Below are experts of layer 5 (counted from 0) of a mixture-of-experts language model. Rows are named router (the router's row for the expert), gate (a neuron's input weights, with its number), up (a neuron's input weights, with its number) and show model dimensions 384-511. Each number is 500 + 50 x the weight over its row's rms, rounded and kept within 0 to 999. Numbers have three digits each.
After each expert's rows: "mostly gets" lists some tokens that are sent to it at least half of the time. This comes from a sample of Wikipedia text that the model never trained on.

# expert 32
router:530449566515512461520490544449473575506560522491494393516547544504485579550486441514513428545465458486524427536477516504476540434510534379486522472475513574482463431544545486521454521393417573498446515502581577430495491534450607472477519547496540426505472529575472421493598475409585408397500541439545475546509422453517555480402437447519493385528389456472473555445416437431456481576458
gate0:465459495552461560437536460589443493592482470427508412604556452476459527548426509550556473509462562595505509514502504451525505442588543545510556458574506522565457503541465460518585500524505630524501556454505566561449597495520593513489572465546500504553509511506466490585443538566577495461498606600503568523493415508496504452536471522467536531481587493454508588495488566503510505463559
up0:472531460521424619520465511570501505442540444496459414535455594472456550447449554565491534409476482597490491450537511569526469506477584513485581470535508539511550569460478503553536545582537430495586558585550530574488591530462482479447528514501451428571517512529524456484445511493474484499602485473514518526436568518545500588520524437491548543596530624533538509501554497467522580417571
gate1:470502370453544525532486442451468457534424433522503591466531530513485541548506432548510520602476472537482467586501467488500478476419569489514553481433604469511408437458525528453552459525539481538538533490477518486489507486656558493514526530498496479567478570572461434610563401488475565479552485469434526420493439431484511454538463453633478515483450506536546517601451542521506506528508
up1:451512491507582451503459537481491463494429470496370492569475546472468515521430470607519416582559495475436400565529505573516422455539525437452602495402543592473458434519608514453461408490484417593495506470603523484496453528598606499475550547478504462587532503490463481505547438533562530441501506414488547490479445492514551563496463523520461504549474426543492481530475517477458450475563
mostly gets: " century", " 2025,", " 2020,", " 2016,", " 1950", " 2007,"

# expert 77
router:440484469459470388503530563472474634581509486519477509444437509398414621474610458455456583567543414479444450426449461546507517535444549470482466506514539522535529548486579566527514575444465502477469475443507553402511480550530525508526509512409497574533445519450466549513496516367534487604402555480456522551479517514444518475528466476574463492493495478565434480485502511456503463486451
gate0:539505451456492586487436500407514516455412429478552491480512569497415481518500552498541513506508570478512506557548617424479565456425439494482527442455421546602547523522510522522528471479476529564637521432472647498525529491497420483524444465556520502484473396538562565455504454526509619517426563555591470432479473470523515462445567444451460435503488513446515559541630578506485454399593
up0:448511474473498499493480424460526511458455456468591496495510503449503587521541475443569483512519535528496523463531501491440597540465398538530499487520507533532561560529493412499457459439497561480558445435540536532531510548393469526482510499539538487430450537533562490442462484457504504541409487538500539514547572501597421443412465439436422518430490517491455534378454496507526442461410
gate1:492572457530566450468524441489568385494507444494425546572503454429398409413484398463388522509517527542540505516519459501400391459423443558503505575456472484532409544463477539508605443491480434461497492458536472536513493451424511478495476457498444564426531577565522401532410526505508527528443576482501561573576490491514514592466495540490497576578512404504486548440489495487442418482485
up1:484492492482452534535528507475528574523556493473519509512437591498607582441461597473578467583509499530499480487554504478621643558474488581517451473568489503465531455507508483492533507519488547548544536506509448450455500535553527584465517530436563526589537469448447577571521447449554545468507512496488557461411543603546536461539431529432527520434544576520423466559454524530587463484547
mostly gets: " animals", " disabilities", " manuscripts", " materials", " laws", " cells"

# expert 59
router:423381491540554478514463442433546541439541570531567623469554579505625512521499426538590624488492437514552474533468360416449526613513498431614499526541463521500461512522479470539566531522532520470522455375465427553473523463482496475541500541539476463471452498498497410390529441478547475563567551456376501459540423454501524455567461440516434539412560554474447485454492462492518519542456
gate0:467455579588449420367465504560529474410504521587557477530552508563562520565413522395588566499539562431462488489524525510412498494561438481496509474445460457480400494504601524532474512451438547427491543517496546557513441383498452467447476455484544502528549463552494502505435488547580541450461547485542570467630424604535586492501461478462533525514504609580407603385478554459432440472510
up0:529640404490538521491519425433458461459420544396448484464472477523509453474504478544447458493487534608580555561536531523530513494467564547436484464399586512435594528442491507503454587497501468526531430515477483487432508499514492515540541485593503552443496511452513554525572476591470537540474475461489420434417577427557509539506524544451522490531544479423526473531537460494557545592464
gate1:438487531474445389506444486491448461451568446494446514572468550554549518632542511572530458482471569509550506489482499489573570520432544577502534536497521556469486455530536472578554502510460510460518446570476524571487449472435385531483553516470412541564463482516507488508477490483361504494524476491423564503560482493519590484537491472509447485501395613540488541457481496401508422495442
up1:473589503555481431463507464508419463431601510453531427469506617502418486503526555493531496544457509451475536419400451358506553501396429399430463598507525592515479463558554492568568522446560491546472471561589584456497569525513459504492502461603524476383474485440504503570411508524443492488440510531478573613576589441565556481469461535489452374465467505626458569506500417424478457588475
mostly gets: " kg", " km", " ft", " sq", " mm", " lb"

# expert 8
router:423483512521576545488468489452512498494483534474530501483617491512585526516550520528462478532478414557556451555547454493471619520612511444549497569547541521469435506532501456514528521585488398526481506458508528460472532584490518414546447493485520537478518543473445472591504519505520463549576472461488556562514466438614550510435516502470502474534423473453477478640535531443425487439503
gate0:477546496535481461575396580465581503505515471448544530487554494613576595469547548593479572430456473497547568574452483476496476541511547542480447439574456552414454464493309557553510557520495390493590428427506539488448465535565533451519524514542447590451411500514472463560455463498594551474540591518504513417592516462512541505403531537478471533486421450523583469579495523552442507415438
up0:557565554598387434566450490479527512466580492451469521486522515549510543526617532527518537526448451418456589555536537521457506517457548504489498427584464598410557482534462551509571460517463458497583440470502496509456528438499523532499539500586504502543472570547484479541563473451499562530536513493484460459464434459505531459418483529518549448501468485509464425545475550570424460421486
gate1:377448491556481486513594442433489449515454479555494504551458565548529556521485467477595584483553494549494413499482487507541502521569481425548571438550477504499544581507461466524551556526487483553444426479487485448481495536590475474517535485442555507496520516559456457517498550556558460433470535532516542543573557541503451506442529556483477572459487551450433488504520465533550473554491
up1:446457522502577460498493496411509479479547532510522507515505532508570520476413426475625502563514467544523437465488463478462573427517466347444507454489471479648497503489532395469476551524482491517409502510515456449556516575523532505435499554515500471528471526540453506491481506561548471566459502460565615606562552456499535555478496493473533556484477553534504500508563457529583455606574
mostly gets: "–19", "–18", " 2–1", " 1–0", " 1–1", "–8"

# expert 58
router:438457550450541540435608614529456470511483522427502485513525476536495569523509481519473472577489499436566514488480513432531470497502577538499483550530535383447574594493539553542474551484467547560411466407434482475578455487493564566563468465490453600580477522549482575625539498444595455450435556427436544482536436489498416440474535501484431451467562503372479453399566554592521418499494
gate0:504561575428459477495431534558553438568479515597600555645433481450458605486485440538441552534474559569455525517447525517504567482525525434487530523481472521581522460508603524529554554405507530526531494551482433435549517550485540524423522535512499575475453502502552515617523550387563561456459446501515502541568475463462446400463399480506532485485568423482529442482559520450445431477535
up0:480544490612533446537487403491620522557517461550468544545563470355398478479505559510439511527485518564502538442503541518534449504565501520512488504515520440455513536588414499393509416613534511431595601414530493557468394571507482516434367489520402467441447490569481414527555540513436487464543476540512547511514486436468510528478559506564505547469528541454510509611469484481520540517535
gate1:532547429564394437472498502452452491486553490442521524557603460488475531483467624501502461482470580395510470520502479546540499531547523440512579567569565513523524481542450466527535561639488525530504414455406455512508453492469429478469589507557575466462592521524483578485496599488408549482503475653486434447426553506514517533518531434532430580478561524544508392425450513552494486490511
up1:488572441581490493534458500389516533511598478451471455524543405513457550500432427596582424404496454457524497531538529537453529461446509398494586429477507542574552387467478496516507640449585556502452463406560511507488483511477511603573588474489464445469536505532531522403543550444421544511606518537523448429546525549550515497573528461596543511424479519498565481440502511469495554569489
mostly gets: "idae", " species", "Species", "ensis", "aceae", " genus"

# expert 41
router:408480536467486543403507443542500476570467543534396514428490478504402496476488513445535436431540437545534523461502479482541416524564536464545416560557563517460519588522524453551454480555407438455600558482504446472488522482481443487515582587490432450498478514453507469526519513532491468488485474557528551533527469514403471558449523526540543496544456470504504484568538515536448481499528
gate0:566434504544487519529475426472478451505407442559537417498563541482515476469523383537491472472481544458510570529501465495430489567498470451381444540573469459496513557510397557529534453673487434442557441492467478461506529450588537515437495626611448445479481534467418503536457483478483543540461469447547452430478495524513481601451526502488524510449635545494513436540541490497501457445494
up0:555456453554549567480508525474508512505444568524580446561501442564535500441554386576375456472481473392496499453438424394519482516558459513393432505494512458493555551650503480497490508444395526482548510420444449454451530592460521472501591527576470466451529475468465479468500480600479573530443381446483517486498475475552551534449424487535522558465527463516537521461498457465499461418483
gate1:423424521467543529438518464453490513540521542522502461426482576436475532506436502463478548440436475468558513391559533502407432501424509579532441475515573504618451556443451504439502479505488431449512540428501574506479473426502466552436469525540530512604491462572501455467523652448513481511513508473534476484600431505505395536530523562502540526454547490487500442551442448510617498402519
up1:466551488429505512542480518387550479504416556502401475590466506507497496498411603566450544542446515510444507475412432579445599409534491447515441557557488476494478553481368387425389477555479494459519470493501484524512497477466484439588451500466481499509541469518587563440439540511538468502444554428479426462471502468561506518522573467535459573439486475520530445523406514580537531438464
mostly gets: "(", " (", " (\"", " [", " un", " (19"

# expert 0
router:442446449544402509450587568483401522483575466587526600535480494532461587426507539516560577470410424409568475525435497519581519500477480496577546633459503500446513446485535490507467442553479476554498486524456508497481392477484420483456492484515515505519408497498508426472538592516505503569535532463486547404589423482489564542535476492594520508574459466489525550504543479465442536451496
gate0:436483459484503471551443457515499525530529478493517534534464493436507428545389451390562604527492517498538529482484464443554484525515471523490410509441534465490437443461590578530529449546529500502483473492540524546586546579508447445542548474552626582443461555452539446505545536541472520509447591560545486498441464348388460526520516595554428562601503490511469509476561456490501453477463
up0:478607519525541499396452505505562559536452566508499449472499494513499528545584574515469430477521473423487444576457532514383461441587559556512550484501468392480484413467329563528484541416553562493564511450415413555507490444519539422442434455427512473487489566541429522473423495532489436444454444509503426536526507563581499483450398469564513556555493481469496528502514630537523529511553
gate1:511450521510491520511532526484574473593484485546501535570447462563457464594516527462412517517490469513525359454516577478402373541529515460560473405496427491414570436514423534433486547479536523521535492520506526466458426483496429559560401487574596501580465507401476501472456503554530512535419448545507518522449487524467522473520549533501483579481461378580447488479519434523410460559529
up1:363413550471389623517592511633585481497442581566494535511480438451467468562577497442424501467444478475489540409569582473453455517508507509532430468504421444520577534409451537498496406484489473584532470564454477475469471461429410557543439494590488429566587561524489505533503462449473368508408530575493526446530551517410530490540556593593477448511440467577463539532513467501509525504523
mostly gets: " coast", " river", " fire", " border", " gas", " oil"

# expert 11
router:489526488444471528556516527519595516617536537451540487421490533503487497583430506542459552551410511489577464537504559430486544487547459415468401491536431481436549393486441530495521518466494522511547513537449531445568451515459483547584520475502494531476561476481617534465554483574505477456502528475495495507508501571466606517423440539426528496523483471506578546498361526492411526518534
gate0:421518471508436431610482550493549467535477463506496472415456479466509455395493455538591507542469489503516411413554596429467403550545496474480465458407557466518427507482408497527559502579546519590531504485490587441490529536489414613602560573479507438499609564514536471476526491477443595434461492420445495511546442531578553554516562428412563454517463489460447451455432480497452557536564
up0:417430399506527431523543457467591453498435495504495477528441450408480585436529526523391506497490488479511501491517534517457427500445485429570529454471517422511514461504411434483534453528488466557527526610450561430429501537512479567544569553460432580543517531541528511522544571333507583449533503491456493543460500462559500444451561445488491437467474463500499456486416507476551434524569
gate1:520522495470524423427529466439638425502473401559560497520476533463592516531438535442375533556424494581407545503504476475445482460598506500521407481472490485530422478505510570439537489474521485548583570501461472529582571520506518500455468429499536503507503480536566482534489590612522605467531416565548492592500501484411516477465515567506533529469598432515476449424536548438452463506530
up1:421447427535491512539494573546495505426467480409580571545499479548529522448488449518506532528467461478558562507486572531505539606449449569536518575437539501499461596524563418593496493586509404468523493436497458524527496503461539450458467423499507522472522486558496519533510442420502471490483506492443546399504437484566470420569518420510496471445525540539575405557508431546471466469605
mostly gets: " States", " British", " China", " Chicago", " Florida", " England"

# expert 68
router:530509487510429567494459409390437539530522484467550431442468509602454490396620507487528447503453473510507421418487589481557496397543588532466542460443519549546483580518500440482506456530432505560571571483457456551480494478372493545570407541563495466550443500468428468522445525455454582504430496456535509450514520448554535500464483414560534527471438557481535556492452611437498473457600
gate0:481450548515607502516470459467464593505497486603502465531581579549558485420597541446514485438527430417463526585579525555542517600504489625477440464529487506503468526452436481457509539516422517503477504407459443493525461484567425485492518520503525486578505514461571445580502539509534525493524552575480640503498502488570533485569518449505547476523473482578540520504549443485423502454525
up0:500440574460547417525514597473440441542547464507403519565479485499488476486367551397454476468398535565483510512522543506436600486521566507515552524493468513499468534514533523515449532423479551512468447473589514536477677505507451591545430461429593486519645451527510503541420485532454554457479467435417514588565513357600497464465576518494349473515540477414630452480531506500432473460517
gate1:502536426593459530487467405522454466465537420514530553436542484508481506464497500693530517517470464515442479453502564425537537437465472529573546506571540498514352575459569495546471512426507416490505478509586534531448494535451463434476507422522612518468532585532488517551441535573528563437478528532468462494549476495480537535496516552517474433469523467493521426474539507386538608451413
up1:528525464492558504591511459515454508477558581466429451447501441574461501471487507547542532559577466434500447522482453572495523445473420475457564478548529471422496522578569512497469499502519403488476517613588444500524571495442473589511601456504585471416496429427384471562487526470479452552595456533500496557488504509515493439507602500543481484501515476603462479549515578465481542493493
mostly gets: " but", " although", " not", " Although", " so", " whe"

# expert 21
router:480539472539446576559542483470504582527553446461522516579410585565461583513481534411451510565500465519468611552403442538493532512427534495541589548486426394504543480495505579470432438477528532500445504487547509564557538526541519470489452522463527591495499377521580402527489428606501498446552467548474468532476546590517508521462473487425423439551540478513507523535515485598507542519569
gate0:475522598538573554468492493493635471552501549491480539434569497565509490479480442464483522504581543564540549483545546424433488444475444560578515600455420465520520498565598529516442428551558470477603424569542352455446527391447482430502516464458480551474647453453543451555488505533527579572579462437542523525447559420593459525498502467445459506485543478465486533459426435453577542503415
up0:503537429472525566552522492511465463486537529546417461474445528437452384493447437571526484498503510473530465569477447446515513579479422464525483436487502435487546507433569554449453521555515450531466449437496525549553549598435500536608498448488465493555531532462551522498458466487522565480512537576464518525599448509489494542414544442483511407449387556542536462553506527537408478613476
gate1:527410513535542564466471482509587408499513502482478414467531554448423564443430578545507480481556505478445501512526411525475476478483417533469504405547419484540457461555604541578549480507502460543545491397515527475496504499470459554456531441514458637495534544442519505501519495459474556519620464549496445542511469541477492471520492562555510523493489496498554558501431443534553491532555
up1:516395507579539466448505487383556538488430438520539513476543410428448411511512529569558447485480517489564447495485453549478497511552500433486430488528555512365510501494563413473415464503438502442465456626431465455441576555442472483471629550525474516466422551485434500483540421594511462493422435506515495428479503492506455444527526428509417570554481552528456551489480478434446483453549
mostly gets: " Francisco", " Saint", " Louis", " José", "inho", " Carlos"

# expert 9
router:514513529483522525419483525481445512546478564461580609484451567532440492469486505491478412553462430479472529524392495424528530453450589495515390488416531541560529514466457534555474591445435516523544546514400472423521483479529529550422541493453519538440459542414463512469523498403496460624429389572498419491571499563484581526479445432485533567578461405467585617581413480442443452496497
gate5:583492517537445485444613615458463491543546444520580389469453520472537520468463528520459574511470479526471475424501474558553555572475519469547469369519559516416442491576498485546556476473542497422497506499518462481478501466558515538442538619527526541585482474425475548402518491496547573464498520520475547456491485526469438531453531519525554586487434425482515525449519466504585539502507
up5:595450468457398508521541573416530499480568510588505477525494567577502534479527513564428551498554439480513424496425407564501502502501449435543495488557513453433540496515489537430589477489517499556532582557519463458573557541555488509510482563455582473563426524464466524347591494446601540503470554481551508637437539520473455574541491461462551518515583497499468554459488430525664497430529
gate6:579521563539575467620511483498536413454418510578525503443471474542528501557602482512441489470487569534468518484477470516554391415466478472485398558511520474523490497496440507484520431523552555533480475533477527519485444505606426512464409546491503552499464460595553518501596442500396509447500493504480484444603522565491505561484453481507539524538528574506516537456444448632524586561507
up6:485496525546372496400466507485528634463545543448575490531555465534465483528453458443556511533567403505519551385539510391486560566516551495572530499503431512460532553461556613531521571519399499463591541476530563482565479467493582555527616477574569490464606577429454518514422551528547474545490467506540520491461462442479610504497550502441524563426448493519476453469546515362510424497550
mostly gets: " ==", " ===", " ====", " vice", "---|---|---|---|", "\n"

# expert 27
router:474508552455550516541501532511553536478437523450435479482462528491398440563535544467445443463559414497463448507502406515543592518484554440491609532474467559430525461539447491468451459428489486534486488535451432478504587438499531577500444563447546546517476445517467467470499571420593481603448546474443490590455452454534474508378526518456484491533515459445550602516562476505520485457422
gate5:490509603562467423456484478526438457467556491423452506571450492516562517475484528516456421481541524418487554553533589488444505508480481438584456525524378483445592535438566564515495441538486504464493478499483419443463476500515381517427487544526533468448458521586500418478506488469480451518457523581409546526552574563553480521525564530605638575441404517460506445520531434512408422501508
up5:532447455509579580527469430463522561595402475555564450513582504471478479510434397557584512460462479541506399465550457487395439559549573530457481512564583477559365494552483459555559503430541474502532470540490578482494488530492522568462509402488576523443612402462553521539444515425445500499602521449590384540460406464446428542491538457499461427508560512487485612459494536496543550500428
gate6:499549431525565494517466447475582451510457492521474451522533423500476474477528426486469458374476501461374485498560540462453469510488493539496511440550459456539577446486507504487495584364522550574430528405592453515515519481481493484472494447500601636500574554585562515485429443459546469531545468492576507501446498581483490427428496470546530536480418580515480492509484434578523512451465
up6:525510576536463599507550581521459498501553493494503491438461458485553499499442574501536470596498607427549551451501491589511522436442406472468447553414532583433501435545464536498519461494531590508457440525409495494482471601433460435500529516455467481500468527418472499531576543569587500498384481487432497470607497464519455581542476544431488440458532418489532567556495533484457462476562
mostly gets: "\".", ").", ".\"", " ==", " 2016.", " 2015."

# expert 31
router:413469530413448505486517541535443531497552424511546514482475493573538479434449413548540517478518427482577482495524541457549507573491446590493552503544418498455447543475488527537470563536490570551515440587447474521464446503454568510573550568547477455494423488490564420544545486531410444405461414606479575415593470462365504471478464468548618616510405559443441566484494487533510464584489
gate0:521507437564519580560628471446473502492547575562482477491491505476560471534420478606507507528538457488515513454577561558470520461447515434455489533458474489469527461634376547529495612427413496500476491414545556528479408588485579542513504559567448545490564475492500493466470552485542458536546481460517543532520574494541346459470522510497530464501468495472462433467547487474487506535428
up0:479453466482449446481515465448449445512555521522552527481503333506477470469496477487502468429523455547569517486492423491537473560402517559440576521466487503560497436485476520484597534353496439514487424560404544529586448471424465341457528468468525496495427421518481473440579601536514515485505483493526424477568505443533421481481526555557515533428464526521537502588501415499486547518450
gate1:528513477576523536409463533476484534560470505525473514436430488590502577503457541511519476455409474481465516558523566483529509433529506523468534426491563505471561567578464496477508544516525505514480499463531526561538521543532590511529502596570461442517446500531457498473519504531577556593464525548549513511579490436599412523523457513499498455452485423491514485536507433460568489452454
up1:395454556508471516478503492484533512432500487462572580509522521556522487443574501500512504568464498528552525481477422539545561554571444486472540531472530558487467469523496435522497485533479551445531542563554485362440508552489436550487608475543496449449512511541515422529453457541455512457513507520452528432570497437467574565397512438471506611577489531470506470504441496546496458571467
mostly gets: " Der", "ür", "yl", " flu", "autical", " brain"

# expert 36
router:515502462466552508479471407387472500532489367417470468492491500625555541503555521453371448555574558456435448478511569517546474398470514527527620488481537477515575524475502466456535580464477520631485540478547452532512468492454485549549527545561462599506656490482601521493473547554499566500422426464488460473450524521605447461466471536506451553337403559505535527440551512508568491428477
gate0:566513414519447554556502374444589547504516486489573480549485419449513509458497542513491460567559366528498465555458413483507561524616610585449454570434522470439542557526500504521455555539567481546509520511552539507460452582504431526491499487527455495450531527457492602421488570500494535542581426526524482382489532581549574406549484407471520648550419481437462489462498507464421479534474
up0:456503478493518467451602533554412454508473540521540570523552520563482439543502490487467545412467597454530547476544567506504462467472423431524504454610500564539486443451591587481509512431438431423480455471483530506455522469457578463483602579475562537510489527521511444631566455482501482421422557547476501596503515448469462519514500538528526344446528544545426472458500452553538496500543
gate1:531554479553492480376514451496471452504487414539518463546401536527495485525451532515537456479474483551542432507578502507549506452477562629587573419510493566439521544603481543522558552398410463504490427530538448463587560499494552642454465557584554466529542518579531499479457459480458476451502563493496568577547544665464537471441387523469509453518513488450636493426550470519560430522473
up1:533516540524484479551473512434453500482437509439535502541524483479494470501408539606542461526590515490527556536423468483544532579515484456450449516387502475503483531470483432554470414507612526435589403468488502494466551572495497459494513462486472599465576399502475428517454573467487520496582519409554515475552477480543516471547566488479461500540452470541475452517571475536406465547447
mostly gets: " he", " but", " they", " or", " and", " while"

# expert 24
router:510552490502500394527526589476489560621523492513425509440468484430406589500590481464385526605512405548420457453493496588589510479436482518486540486560475560497559539456488609542491494500422540481502456502458566412520492547499562532524480465403476633559395510402510558546507468339504482569416557444473576520456502525432516478526423530568445507480458433570455460493537505426517477478401
gate0:481487580495526492524532485528541517501449438481456523483534478508537496536457462535426492437497438585513523394439457499512457535543467514504515463529540492505564530591493584564490493489466525493480601502480546476415432511409483518461482445469531503532433502527609510596409482513503530560456563578469410428540495475481512522467493518543496532463520551506464569519393517454506380471464
up0:483486507448485522519474531550544477555426589487480503507536419586460560573484520548481528486482513485463497503489505481513539510494444552468389469352494461482463517517614473514582600521541492482444524509588484487558501502518530525410513455452518450421573590504511477490451512464537442437447462493520533511495543477425559394477417530536430472462582419484511485405502524390452486564495
gate1:549445400479453533490539462475598379542502447469533450510522508477451537536480479488478415467512596549491511546556492506456440524484541530511591400580525437527592398460435517452565498468458502517395531390517538492576402465561565475523460506417576577547530477488449568532550516460482591403489505515530543416461530448554443564480500540507506537439522438450479577513529457523463546449518
up1:576495497542457558538407506468432453505493490523532495454437546506507461435505523477398427567436582478523447535546487515599364438423416576420454549514518459490490458553476439472432453549461534446488502466446465459494542570414475424538428568506467522513560440486600498489476573511486557479539458476455491478542561481619373497589543490484530500410422493403474599466560389556464538525349
mostly gets: " RC", " Yale", " tick", " Constable", " Madonna", " Colchester"

# expert 50
router:472479498579356530470480516503529517498468404443553495482574583530564534454573606495526525506517458560574530500493566390511509566536578487501581542622484486471510573480429502524516537552623572411512490511542428502577463542485523497561523558558568446430527515439584447539474543509445506460595495572587565485508508559487433515483477463514529482550516563502475440501556440569495505475541
gate0:535493489458516505530485449559590480485511365522498522533584556514516491489554451490536565530401500488511522517532585425519534553424524520579581537569408534476503522504487414505578533417474397517472455571455467527488455538500542508462464543500493503468571509486388573468520458385504551450501456546521551569513502540604432504406494571588496490631417466537533457496509460582543490489506
up0:524573500522511455425448568444522511439463533545534510557509487464437510614486511517518491498568412581544472485518513473499457554535523425518485395467451523557525493595496583598515597510541531475580493536460549506423470507499419436485445481525525459567507444439496498532511476524564440494466417357495561466511542561505508444439583512545530470508478454478504480541514547511429509535516
gate1:508434404397581433494554525448450559500409435443439400533549454522592510548477583508505538518505637506517470526539458542497544523482461521385506482523495462512486528519548389526444482469486560444463512450529424552463400477428471581501561459516515521524469555496545538467485476517566467508520437559468424504496435572541504496473480430623478543432515470406527603474444423580587432488465
up1:558429581416544588528618565435480566610582530553475479556592463491474592463495585570581489485504554531479527561490409503521494513530514527437572494549465494602581518464494488574492563525469593544498470538507499482532443553490584573474473482445570452462427575432427512509571536535513518549475401497528533443490549434498488516484517490544462499486471507467465566458538478400576466438515
mostly gets: " out", "mp", " over", "psi", "met", "dr"

# expert 49
router:529383607540532441582515448531450394544493465552455573481422411477428483549499493367482463593553437438437489521488521431423428497483549473463434558451484492493532610449421425522458478680549486412493460529457526470478487489549518502465436523563417443511535533430471471516487483545564398599499504494506530486496528486551462461577508409477513540508442469498478510554489525592444487444494
gate0:515449492470508614590566525461530409481476445494576497502416517506559526539411532465450538516451469518467527583533443457515431538378527504466477530507547498526495558468508530549441462544468474369499526618471466488539583588489499510595465516554482515490482453491457402484422519483508480569459529560539466574463507484513560562539494571551438489510475480548559557627475507539503479580555
up0:456512602468488381487408544595483580496559500507421570535473449514414558465518499506497476540611498472507508385435565593490550401543497465569506531448469545511476399517447497485556452495575480538430484399454535479551518443398569470533498561483536518464481509508530532528582458490499509396498477483452559407494474485424512451424545411441531492509470534484505469318497496427492466438443
gate1:570474562544519450544456533519484447417496543494481490508508538530514506549498542494499475464532508555558550464545517419402488534495462411492503530462509521560507504498501470490547484532481430521458491561467567488496524443530419563516391510437553483380451555555476445526451553399407481540480480482517537639545500508543538461531548466557541441480481499532455560557510612502526511518424
up1:505414426478510351593449520521534577475485486534550463434505423610519466461456418530506509472499560550586545531461484349463513427571486525512546537486577419505495435469549434574553502573476502562460508532577473535523519548517493474558448476476490453439461460543468513500539551447419503464597415570598525560567451486445395420504509411558524544485585494521506468470472481526522460399421
mostly gets: "----", " Loss", " Pld", "|---|", " @", " 2-1"

# expert 30
router:424506416555593578539543453520498442511546466516474523476461486506490531500534420535358615462418475408436524521454437636528488521436548541575478468503433464524410541524478640529563508473612511550482491487419428456589535501629496556462493454487489546533472452451547560447528490438439514456455500470410475453416516516456536520494505547516456535468480485590511499547460517514417503551462
gate0:528494415436609537504500588453470478478401568528552526529485501573458612545454528585510492515505424551536502503513433513497458531504481491478337415539493446470469423533446497523464504486473529373485596496441515506587419470530476584502498478512481513451550525539454563486524519563472539511402430473489442407433543471533503491579443457438449582527504477479476418466534481467538405567448
up0:531530509492549484432506530524442385505548447463452474529450578531549580487416505459417440521545584489551535505547453498512500466568467476501547555545508564512503524491468556464571517508484456500540545507487461481415453443422494505463546498465457486479576497535541565552463499560497580441480549486468518453487468507488534468549494449539427458549428429474498485439569467476470469495545
gate1:453557457491507539589483499562530440471501485525450463458508463532518504490469552503482452422556502500422509441475497461383411533499507502443444488452498512462517469524449568524482412510427530497478480498552463561569517514527416536522531444544527487462483522483531545514507573472529468503549505553438516464489619451551589576602507555585589606557507422518548555555547569512406488406454
up1:522548471533481517463570511509553483471602530535536552473575536454507488531492503457475483561448594448473535567542523536490427488507567460520572492458485445462451555526533478532512586576479529529502469543454450620493527544547499534542481515495476456476530431413522462542515484452555483552456601531548446491424534501513548516478476474528521481411495569513461489486473533475433448477475
mostly gets: " Championships", " Angeles", " London", " Toronto", " Manchester", " Chicago"

# expert 38
router:512490451474518506481420422457515485550404371411415411429487474596568557440536527577464403574517547578465482441576568582484470391504556506447623465461396450466498502600406477432551500584477531533422515371500489560460537511573538577587478490543387513509512446452489541467478496506501648516404447461462433533504537564538470413460484461509531499462487547446462515465538542484541447414489
gate0:478512447530514530427522515573512487567560497530557458491449595408535457417546467600475468531479494485475466467459451521578512517534452468600504502426516483496499527536574428497543474540521514512527493542512597608521583497553411487465604461525538519436554500505563499520508560588492503420424477484494558583388560482489518414503440414527458451472540539528453496353552588470503555530520
up0:518436513466476479598544532571451482531450509479377499532509459515442497545488549390482545389600399475517539474501532473389596396487505518454422540536489473484489460445527552573526487449534504462509405527468502514450484462498610550530450537476480428552416525497458477460516479481559442572563542526420493414529511613431467576559476521430527495546450465455532463570506500469532526556444
gate1:484422473491525484527520479432630356537546558407420515635407505465495503510609495503542521491514499484520525523599448558460541496610496496528498492506488484444467475524478462428535500450544559509481534452616414561463498492587541505464415488466598492527513513631469511448550490489583501558547573570550509487523519535527471459588525528489484450456543505462458500432421431484553413564540
up1:583482549557396493456461591597502568475493482530503502493573474481419416500522477461490539542477468450568479441522479526494438543522494577551460557512508573548539547442610537519473497545460449436498464564418544504468479437365423469521584565437459464459524510461555543572450444463416516541482461457399531453586528501464511495470456512464542462570463432569480508501505560535493565543478
mostly gets: " &", " and", " et", " or", " And", " nor"

# expert 39
router:511526581451561538455501545461458506457498508553534461462439476457553457521500447564471421534531460461551455433571568469438449553569523510544472521555405594516486525496568452448490553465545581554524536487474528472548371513514490532562376518459514500501441471515586519545442544566534548508431558514366485573451474438468479502467488603452506538476459495505414499420550475470418433442491
gate0:506493572440539463416492525523496408442534477502380496547502613519495553511641457546480495477454532412549525497565526527466601495593415617530480403506437466467416569479502500506485562480480441474524587446530488486513482497397609519528551552475518420518440518488489559549517416574557569499586526522521533471546533459528549592531519461450443534439486578458530556472475474558501394520468
up0:569480498451569539587481559560535467462522610527461546530479609533561535394432486513469586523495512507543472524467561463559504490496496425539489505476565554463551516369491477508568454493480533442475435509533424566482540525509501424479478508577466514461379535563562484383393548582508462472420537539573566482555482479555349532582352428615496514534590457561467539579388534598512483487575
gate1:546508539509456548477475534530518528468521458510469415539462499525482566490483513504575487604528477540513563511488521534530456534476516575511464549500483546482473480528559456465603508582533461566449396421523480547431488461574546516533516531495538568446527392474497548478420513465419578456451469462522523542381588488486602522544568549516540539470488478510464469482587467522435518496632
up1:502533487509645440495475446542557422439538501586475447494515544388407517529575433514320507520570464450486423500452499486556595488501539502516477534557535437410463455454473447451439592532485502493468534535610456522533549474526574482426544562572450532461458535502551501596504526566493473572497470507467539483487445472608543494591396429432568545488557486574516574461518465485451497468422
mostly gets: " a", " an", " Nominated", "Species", " Votes", "Personal"